Experts of a small language model: 272 SwiGLU neurons an expert.
Below are experts of layer 4 (counted from 0) of a mixture-of-experts language model. Rows are named router (the router's row for the expert), gate (a neuron's input weights, with its number), up (a neuron's input weights, with its number) and show model dimensions 0-111. Each number is 128 + 24 x the weight over its row's rms, rounded and kept within 0 to 255. Numbers have three digits each.
Before each expert's rows: "mostly gets" lists some tokens that are sent to it at least half of the time. This comes from a sample of Wikipedia text that the model never trained on.

# expert 3
mostly gets: " Le", " De", " de", "'\n", " der", " Date"
router:130130173169161143127143146110127148100111163109142194139102122148108138110122128109127109126111107100097104125117071157151128081144150153128129130143100134226133126134087073138114169153116108141096103090125146162112097093141085110124133122149055138124116148149120125150107150151118154129142096128142157147133075134119181157156116098146
gate2:124112115070136140134170149089132115112148104091057114069139111096153144139099109112130112156097133123140079120136160142138110152103133124142145148168109149132150123089132148152129127106117184095105111127150104141131136120152126160130096114111112108119133101134117132149151146139084146150130091121148132121130049117112117159109167121119
up2:152168086102129170127129154100125088107100130126132191128138134117128109091151128101115114125080129113129140110137087104166118110125108176114099091146103146136130148128097138163170163131129129102127126097134138137099129134126151110151135132140127153113070156132138118122121141107114160115124145112122089122107119110126165180113125121179
gate3:118170130104116123095152124141093148124150107153108122104109100127129115107116170130115124121149093119114103112102126115109142118165138108104108109108094136127117094171139105121177117139088125093113141136118131159148112102135119123086102100153115109113136113101104132104123133114106119116127146138164108160160131111121131133150139119146
up3:096115084150130133130099096107136108146181101112123106149107112156155119129097125118130149167119143160133107095140139141129133118105124157108139135121132137153094097078138130132105146160079129115135113129151159116098167133144051117091076144157146156141132110138134131117122159138131107069131117133068079121127120111130092114138110137128
gate4:118135124191146087128114150192094107138129105162116158073123127126108104162114121122123156142127146126124142150167125105137136122125192108124151079114146105157130094121132081145149151135107105165079116120093161122088154089091118082146100141143155132140112142110123130116159131142138135126132141142106123130085103136160105131130107127094
up4:183104113081112134125140108131135127093140119147097134158105129073133149161104148096116102145095125146135107144141150118125144144127120128122157124188145101139123065108125164146163127105138125103122139111156114166123139129142132120138122095157116124169160109097095183157129179129135148124134118132123149152093116132139106125090095130101
gate5:179133126092130116117140118127115129142086142111149130110128102109103141138160102160148127112150110132157104097091157093157095143105127127141126137134116122133135145147110131125123120083173096127104154106127160138143097157134178139156131148115128121097151132109144070126110099121136125111158152111096152118139112154123117164144132168164
up5:156138151134146111150132113091112107112093199112118132112136102111129112154115125136158144115127118077126136126119109104140148111100162163120126125102079131180101166102107089132156128135118118114081129161089193129118099130134111114132121141123143162130137132133107110121162128079142187109140149108092134152167103159145148182155104126167
gate6:108115076164120121146133160137116124164132092157101129160118107142130148150091137112136143152126122119101142116106127098169158159160143113157141129111105162136177129106158123165155136136146138122130138150121130130105147102089135120146156161128114105102105130178165131110060123145139076119117119151148111117102143148089112155127131177098
up6:094090148115147136108173152086150163137119109111131120138131123151076128124133184148112134117140122128166171134089102128142141138159097106139151165092105105107106094129125105117135165086119138097126122160105135104140136111126142116129128148143120121104136125138134089149098099100140111135112158131085159118121121126164147158092110118101
gate7:140126118127122073120129132132135130147129080136176164114167122117132122160133121133168114148123127100101154136123178132147122108123132123116155161103100137116140165130119106114116133144102132121115144135111106139145124128090121141125159104143145157151108179136104103159119129127142156136141104149123134091113144125138103111137136100086
up7:110101111140118130144137120099129100116149109181128136124121111100153104147120159118093144135114133155066091132161162114093143121095133140112133105142122127123126152102097166175146140124133139114087133086127131130114109137123149123129108133097143120146106141125065134139127114132127111102148116145104102101093142131104125086150136092126
gate8:143140181076134159078137102110146177156095145114103145100125144112156120131164128099084119130108148113139136139159085101087143127124151146118127131095120096088115142131106136120103145094105109155168144094117124132123145140128101117117133177084159141147160117134080122128122106134071106136124099109121134135152117096162140133131179150096
up8:163148150112134082128148098133103108136111180146132155133181153066171163115151108114126098084157123112107149096107072136132137107168130142110123195136152124128117120139119138106110158134142147125132141106101139129133157100100086134134074128157096106144120100106138131142126103140073165115107095108111126104099142128155143104121132109147
gate9:106140163121133084117124129118187093115118102108124108183073113147129107086139152091156144120136150134122108121116144105114153155097159135132130127101131111130109120098136094097135095095157137138119118108169101116094140125149152127169120099098126134157061131137100117133092151084132109078125175098091114140112128133129114137127130129152
up9:111111144106133113132111162116129106133134136134164117124147106131131087110130150148105148135132126142143114074117141136083125135093128110104134139150125123143121094150161114135129101101128143111127107131125169162108103121127147112115136103152130153111085177094104118091124110123145154119122149112087083135171126103193150152109111110125
gate10:111156132108129125139154136124133142135113131098149110106083156156146130145105131131146170158151109133120111097119149141109162159105125148137115163160118123123149122102122112123068119139098158104157078145170159126056127114104128149111137125116157128145097113186155077132114156141156109162119134144113100111138107096117085150122136118128
up10:114176166094116125078103096117135143159156123121122150129104117156119147148144067126160138150138105150172157133151133112154129121162121081163119107134133110118107121114175120104142063097089075136124112131137146116164127110120170082134093139144141128143138141120160152114091104147117150147130142149094126111105148143164106139131070111114

# expert 8
mostly gets: " century", "09", " year", "99", " years", " minutes"
router:127103135154172123144116160138116151106124174133100152091096102133134174127091120112088129171139102118138111110108075151161165105165158123116134138142138158178115113156120072148093136156083125074098048104128173121063107100127135139126137161116122124154103082163134143170103131126132126136078114108126136145150107130113172146148094096129
gate2:114113126119127125115157130109080156155145099087103121092144105102166110172134114092105134144099119111124088124158185153143060168081123118147129145156125183113137118119076160138086112094145154096136110132104095118076146117130108166113096127108116062119136126144145159128150119138149167143139090125104097093127077105152102130123176119158
up2:143109111120133134125135114104140110132114112114112152123124139163131147106156146111100124122113075100132139145138071100143125130123129186136101117145066131146141157132100100115176159157124130086127161115157145130135101149163136116136113136131126113127107172141118164123095135132115125122127139106118090150135116120115124198137149088183
gate3:121163134050132152130162145127134146113119102153131131082112113114127145078094143096128083157144081152087117096114155115118136126141110095100146101122091127123111127150136110149156135114109118105135144131142157145144134109152116106093125138150145114109147105078126152155120112144109123117147162127137139151121125107104115133144152113128
up3:095101095110103134137106092138145121094155087114085090151114095121180122100086154149157168167143134149166129120126113119092118091096147111134144142127132111155123119105144169174085140128086167107197097123137137140086129118154131110118053134135163138125117101163121102122084188112107103104148080119105128139121127113153131146126108126121
gate4:143134159127166097144119185177101159119140138141110148111119117109151110160101122097094135128141104131135171133136108103094169109126164116106170114162147128127120120093135115160129125152092112131087132151105151064116185076082131110126102151144136122135119111093148170124131106126107131123143143156145112125114108135122124108128102131107
up4:159105151111134142112133094146141151087136128155138152134123166086145149127095140078110078132149135134171153126127099121121143100129120166122167130139130117144099109086151151146150153148114161104105135116165131139112149125135133130139096066132128135183127108101104187147119142119122108124116138132137128167148146142164110126102127128155
gate5:123156113110123123103115112137126109130100159083152107146136112104136123134122118166140145158166127135165119131119157085171076150131144182164127131117117114135158123154125117128086133131152129120131149140118137137154123170149148123149155105101143139108155146152148068123091101158134108137174185156083153100119121177115099188153122184142
up5:103130139130144124153148136085150130095104146101137133124191098096108111174125105130151156138110111082157146095109103086164156111114179163160117152085100140166119156076116116135141115116117130131122138142108179158139075128132158089137142116132152163126115123143117124104150124111150152136133114126127155117152130189173141179105125103179
gate6:097085080107113116115105157155121144106127101096104110132104111135143143153113140090144125176112089141083175118112124108191105134126149113161163123102137152142159138101113137124104170108148122142133117164160114129124124139089133141134154136177138089122168097160137138133126107170124056110090107174151157163104149121104152135118089121124
up6:115123166117133124127157125078113170113089124117133140115102128087060110127123207119120148111142131116139152096154123112132143102163116103131118151063147109125111108137143100111125108103147126126108106097100110109100123113107170133167119178116148108136123103162137146139101119109109116131090140111117125097106112138156121124054140116099
gate7:169137151130099112094129149144103133126123081117171114123146099094148155156123122136147118136125124136085130129084175104133148090144124088111172140122088155119153136151115130155116128119108123076134146133078112163116112103123145117147124128130181170111148117131143108171137166086124147129125105127119137112142142139124129098163144132113
up7:116144144108129122163103121114134117159157099123127133114148065094109129146134145110106143130126114171129101146127134092103163114105135155142125141128142127122118148095108142130124125112142090136116140120114155120115118197087150084128135129123188166108142135138112110123130126146098149098130124157125124107144172154077117114121135108104
gate8:112125167107124131084159117133099150156091147145123153123128127126172141103155143120081112093070182118145116123192115116104110131146165117142121144109133104100099134117132126148067155105087091144120140108097112117113130123108112105140182142111173091128123115117111103126163110180117121140120150093133124111131122124201145136134114131113
up8:188140161104139094131120086128107109158099165125133142137139159094151122122136092094113088111127132112104116109127096159125125120178146154121107191107128135129137077166151130119081141105130126099162117092114120129122139154091115122134059098126124138132129090120119113145128104124123160120114151086124150085125146112136143110131113132147
gate9:118120140153147106131090140117167109115117139128101126147098097153150122126088134131154152131119136150132117118104194130112123116145150106147116120099155087114099114069100110089115114083136144121142114122137130126080114136147112125200092140111115121113085146164097099125085133130100126120102153114092118118106143139161133119125101139141
up9:119136137122112134165131161116137123151140118137136127121148126131089092124143141150119122140128111171141118068127165125065112161128153116129121140116126122134136085123144151114101109118125131107105111132122153191098132138106128111122141142111147141115144179145096106099131108125147161124149147124061115139163139097123116179123154109130
gate10:142158148107129123116139095141137144146133108113132162129116150183128147142097139126129137151129081137133100112114114163138172146128120156149127135153123120127183128115130135122035124147057154101145122121123154153091138162117101160116130103140111114120113102167158107116125141129155079116124109144090113136143125090137131173147120125133
up10:144163140110132139115100150139152153127116105124105136121109118164154126169132059140170130151122083131163132163147142131176158147147125097115158118153166090123124099148148156134146114133116125118128127128149124136165131108087142117125124142114150157121139129116156125106137125148146103155116129166130112110121133145143106121136047128071

# expert 9
mostly gets: " career", " War", " season", " history", " School", " age"
router:132120136117142170111155137134112126128084200123118143083112122140130160160085124096133108136165116125144095114099090150145151098105136113103136149113099170199138143121113109150099108122106141141107056098163129117128107132157120138126138151124131135118125144127113148138118145109134130068096090120170155148117124103085123139162149087165
gate2:153108115137134081146172122109084116110134103103091115108175108073152115165109121088102148126078097128108067138126155136127106144098096113149125159154111167126115107095122148157104154116116134100124093132131109144097132129124080135113127101120125080119115122148104144103154133154146169147115119130135108098125068077133112142128181110116
up2:165133114115134154106138138096116124152112132124129156098115106121126140073175150116125128134091083126141132124092077127150163151100179170128118084189086125127152177156101128138155143143131152097143150108127140124159115151116133119156131121133107120113099158125140117125121126107143161122118111118157136139115075146126136133136139127180
gate3:137167116082121150123157122145095165124136105163092129113086117136113107086097157148142123168104113125123073094109121117099128135136133113106170140099088150127109105141114093135139123126133138125149122113150149149123160130158115112098111103130150119120141097094102129094133125122092153166114170095134085148120150134081120155156176113135
up3:123123090134110146136102106116143081105173096129098067166155129122191136125090149158173140162115163144108085108126104134121136083112166110183157117087162124150102131110141154123105144130082140122150113128125114138099138161155110097135101120137203127159127122161122117139108161120131131096134095096069170140130109101149147148121115134110
gate4:147142144127160095104125165178106130138111132131109181114128098113126112161089129110137139143161164110138141142121125095118155125132175098133118128169111129113141079124137107151151161145136124159076139139127165098142110098117129091136113112157140100138136121127158117109123120098132138148115129154121108106118146093102140109097093123130
up4:190115143088110139128103092138146115087149097153117147110100124092141148148121151110130119123138137110150113141148141139145158131083108136125186140138145129155098127106102173171136119160150137105130119105137101164098117120132126134134093093161114112145160120095110151150110151136109150106128148144156128128139151150172069165084159132163
gate5:162137110113119117120129108136093121147102163109146102111146091083123104132150110172119105125121140124133140103064130119132097150148120189096116135108104125138134117152111133127114119106147137081069143141097125133155102164149155127110171091113117135133105124110141115152110123115132123144108166107116152077166100151145138123144159152151
up5:139129150119141134147127132106122108117144162087107134132166132105096101124153162129164114084123140078126164114109089098157161105083134183115168149090048123167153161099101087098101126152134119105072127118117171111125047126146142132150128132094141170151124111123109109107154170135132120152197147132128117143112096136161154178128091109169
gate6:122109100111117136086155118159151143162150106173082102148152148148118120155123147107139146164125125136055108157089131118149124141142160129159162136118139153136168127110132164134147142109136105125140088200177137108085123101087165105137147152109152081109153116182122158147100102169138115088112087185124130154128135128108099110126120144110
up6:111148197095147119109140157059105188133106091078126124141134141114077136139118168132104136121162137121134141091125140115146119130159095098101141137090111094117119069128115110104097111079143136069097143137106090106105092096103146119134095173117149106130151091122156128125125108143124137097108140125134117114116086122138152117105117152106
gate7:126128141118108090112164147151127109142144110125159136138127097114129139154133160139125108157140144127097128139096160126127135096126138115120118180090110134145143149127152112130116148139106106102145147107101128130143136120106156140141139096168191151141105157136149105134143161121141169131105078162141149094121139097123095103145134130142
up7:100126149140099114156130131079137109119154113103147121136148066103138100165132179130081120141134160106103088147155137151099150139113129155084104126163161102136119133117121163111138134117173117118117173086133149140122095142064129122135142152110165142145116158116100126154139115132125148076155100144124105109114158136109134124122134128120
gate8:131101147099141167092158128124110158176098139130100143107111135112136145111136139121135087140113148099140104156189095142103129106127138124137165115104123085113151152147097149117053134131105129107136142084150108124130176115106102102163185161082171068153163092153118123180149106167098145115130082105142122093129120093185122136137124141110
up8:177140152118124086095147090148114143145111141139139172136152101093150133126139118143106089119170133111097149115151085109149126136158151123128126190141161130125149107119092118144102175136141128120134153124138121137115122134096078113130074130136103105161110097149124113113128109166090144113089094132109147082095134140183172120113140122127
gate9:137123113149137103092110118165133104141116132130105143139106134131127124129102116139108124144115141128128153139161168117106108124129110108105160103133145118120117133100125123129094105098123155105141132118129088121109110128123134128131092106115122180167106144151125108144101119097120150097119143085098113161129127109117117152143126103131
up9:108101181139119126124102179151112128124132131112118108150135109152111069100127161158109145130122101154125084061127149136098138148089144132067122098088106097137118107136135105146119126093095136094101116135131152181107149133099142155120149144152106157123135160109143128112101105132131128126153115101090084165167149143141129161110146125102
gate10:114121152103123118134141144123115164141129143124151148139153135172122152135066131144152153174163103139114116122127136134139175146103133136153122147143113127113163119119130149102079124147094140168149094108129125130102105149106119149140144106120140115150118124158178112115133124114167092168113142117129097132107122085126131157124155139112
up10:135130149083116129130114144137115113142140128123121158133104129154153134137134082155140122143133103172188120133158149114149135146115116077176140141141169100120143073141144133102148098094142106151179105106165131042164145135117144105141121161141115146149174134137154117094122115129108141131130124182134173106118155176127097117130093140117